Experts of a small language model: 192 GeGLU neurons an expert, a variant of Muon for the experts.
Below are experts of layer 5 (counted from 0) of a mixture-of-experts language model. Rows are named router (the router's row for the expert), gate (a neuron's input weights, with its number), up (a neuron's input weights, with its number) and show model dimensions 128-191. Each number is 128 + 24 x the weight over its row's rms, rounded and kept within 0 to 255. Numbers have three digits each.
Before each expert's rows: a language model's description of what the expert responds to; "gets" lists some tokens that make up at least twice as much of what it gets as of all text. This comes from a sample of Wikipedia text that the model never trained on. Tokens count by the router's weight.

# expert 18
It responds to: Main verbs and participles
gets: "ed", "ing", "d", " be", " up", " out"
router:116149124115155156098131167140113161163140153151125166098043134140083159128110123111171169091145076096105118087163105153151092132169127137115126127121106103102070122133102100156119126133112106
gate0:096099149100110121093138136170117119112143126153146132142131145106113128157090137078116141102117155113131127096112059111115127132111134061130146136175106154158109199097168147142099157155141120
up0:118116134172120145146158092154105131150166120088074154147174123163166123129149172153123162092152120149115143097121106095116138114117153089122146146139121100135125114088091144113117110090091143

# expert 9
It responds to: Compass and place names
gets: " the", " South", "s", " one", " North", " York"
router:118159168140170156136146111086155125170113099155102132153088164181126130122134118122115124150148124146098094137106103114130147126074116167153139137159097135155162149145134130113116118153162157
gate0:130166124118125110143113098096144098060151097160155171167115136150130144145151107137131093144115143093124145140152121148121133156139129146145124109128139132128121132137131157107144143121140104
up0:144150127146110107109103111137134143164140111166139136110174162119133115145123167148115109103144185073070141116125150133122110115103151090130181119158104104130146120086103108117139115111154113

# expert 14
It responds to: Personal name endings
gets: "e", "y", "o", "a", "on", "n"
router:085099131155150122148141146099150132124137131107139093120160114130173111142145161115111130126132170122134110123112125125130168132106147177134135137113131165102125098110109136138133162118123093
gate0:125125132154151127101132109120180089087121132143142101083107107134140080138154153116115118107129143124140132115120122131103091124116157160168151096140071127111144151119109137160119156126120160
up0:095155121115123134145130125115155129133114164111113135122173141147147168161130108104127118099150121143139116155098134107197124113100120108156135142127134128117163092154124138163152123101148117

# expert 26
It responds to: Determiners and nationalities
gets: " the", " a", " The", " his", "The", " an"
router:117131137135122128118161124106164170121142124119124142132125186119164153134129133115156133110119090140139121148099103159136108155087158162166088152174120140129169166093157156143113115159160093
gate0:117082208123119085110124098115063141110079153113117116150101105109129098119109128157120120146166123132103129102140112133165162136101119104153135150157155122133130141137110098155120085122143140
up0:131101139172109137154111136151115080140123131142095105133147114158115122079117158140153124119180120135101078116103127147162104129093172114129147138168097115115107145114117160159136138119148180

# expert 29
It responds to: Head nouns and suffixes
gets: "s", "ation", "ion", "ment", "y", "ity"
router:117144155164135142162137118113112171112103067141106077119120128100127147105106163122150113103160156170104146130153096112147115130170157122112093083165151127141137129153145158139108141145150097
gate0:154122175144120150118129125136174142121120110153143154134131135160153109106146133135142137141125099110111124112179124156102109132129135101119112072169129151118125153119131116093136115173132130
up0:129142155075147110136136114103127141091133128123104091145103107142182128096114119136121098103100119120114121148151133110165183134099144099117111124136157133123158139117097101148149143118145130

# expert 22
It responds to: Adverbs and function words
gets: "ly", " a", "al", " has", " had", " also"
router:115160095106128133104168170131172165132142121146112132130139131085130153111128110150149129083117090121091119131133141137136147121099142182156162139175098066157129152131120089139092103132122126
gate0:104122099108179087135106113120140127070158127156108101133119140154138136124118134108131106183147162139122136115149133111138159139098127108151104112120152091174105128132156115135152109113122115
up0:115148187155121157122162112140105106138098140151134178147169087139153150101179112127123115087102118056082131122148113134099136122157162170115132160126121120130112108146108131131108131136126119

# expert 15
It responds to: Numeric and unit symbols
gets: ":", ".", "°", "{", ",", "′"
router:121149114140147126128133074162063138131072084155127107140105108120141086130128158131173101175140124112172179097150159146129103175093124164128094150109154090121129116111125107112125139106116161
gate0:109167114103147131131130073124100091080080140084105135144112127141153086144126106095145151116094116132115155122097121146162188141113133164149122191115160132108118099139154143115129125136099147
up0:110133093098152167125110153118157148113094157155167103124118094096131127156090155120177141089074120166131114112175115120165169135123165174108089115126093144075077133151127120125110094166143142

# expert 10
It responds to: Foreign name syllables
gets: "-", "a", "i", "k", "u", "o"
router:126096145104161156209131140131112143111132152107104156149108117175162088127133137127112142142129081129136071149125121120111167155147109168138113126151163157149124091094120127122153174097126138
gate0:147113118126140119128113127138074102131102135130126133084094152124102123145130109164195170146130114154102134120109137132122081159120143081085159121133133083084149119103132110138141112125139121
up0:151143150098141106148153145137101157132107136118117114095140094101107125161098082120094092138066102087200125146108121124140155155155130122173116153123117125130104141172121140098133120173089141

# expert 0
It responds to: Section headings and breaks
gets: "=", "\n\n", "\n", " =", " cl", "The"
router:113136132140135149175112113092074161137143081088164127124117143116114117148120155141158143146119124161114138072120122162175098128132152113109155120112110093112151115117143174142143141124094126
gate0:107158169121125133130150132130134120097121133159083130153098112124169166123130110140116153110109129094129154077074147115142158137090103117126157127144095094104121131158153086140115108121152057
up0:116087128114101117121112121139151130151149117126116091129124113088105131143128147120102141103112150077156131068081138123114184124133114159129164144099121170096137116136144128145100131121120100

# expert 31
It responds to: Word pieces after consonants
gets: "p", "t", "n", "d", "f", "it"
router:123154120136097126137079166160145082112121181126133129153134130087148102092138130126120134136149104087118084151151077105146115126112104085095149120152158135109122090124177162106127098097114131
gate0:140134116150152122105109081105173123081134115151112138107117085143113118114135138145132106135074153161136113145148149107171188083121107151141123137164103119132195079149135143127144084105158107
up0:120168111127157143085141110151140117130117159127125091118121131143160165132148104170153120139127095116093112125140111120150118156118116170088171124115136175141141120154111149124099129128120065

# expert 30
It responds to: Mid-word syllables, hyphens
gets: "-", "–", "r", "mi", "di", "vi"
router:127127104118117128154114100124095099129160148129160178130138154142132117159146089094091176150115155091127123153110121145129181125159145116088136118128127136138112127130136094142142102183132159
gate0:127147084116090133097126130143129137132151108133124120148157141145124096141137105154125076108137156152119092161114127097102128117135115107124164175118129136142094158122128133132134095147133111
up0:088107133118144110148130147109144179138124160163153113120123155153105153119116146160127146111148092134136125142165105137121112110128115169122109107146145082134143073131115124118130113139135158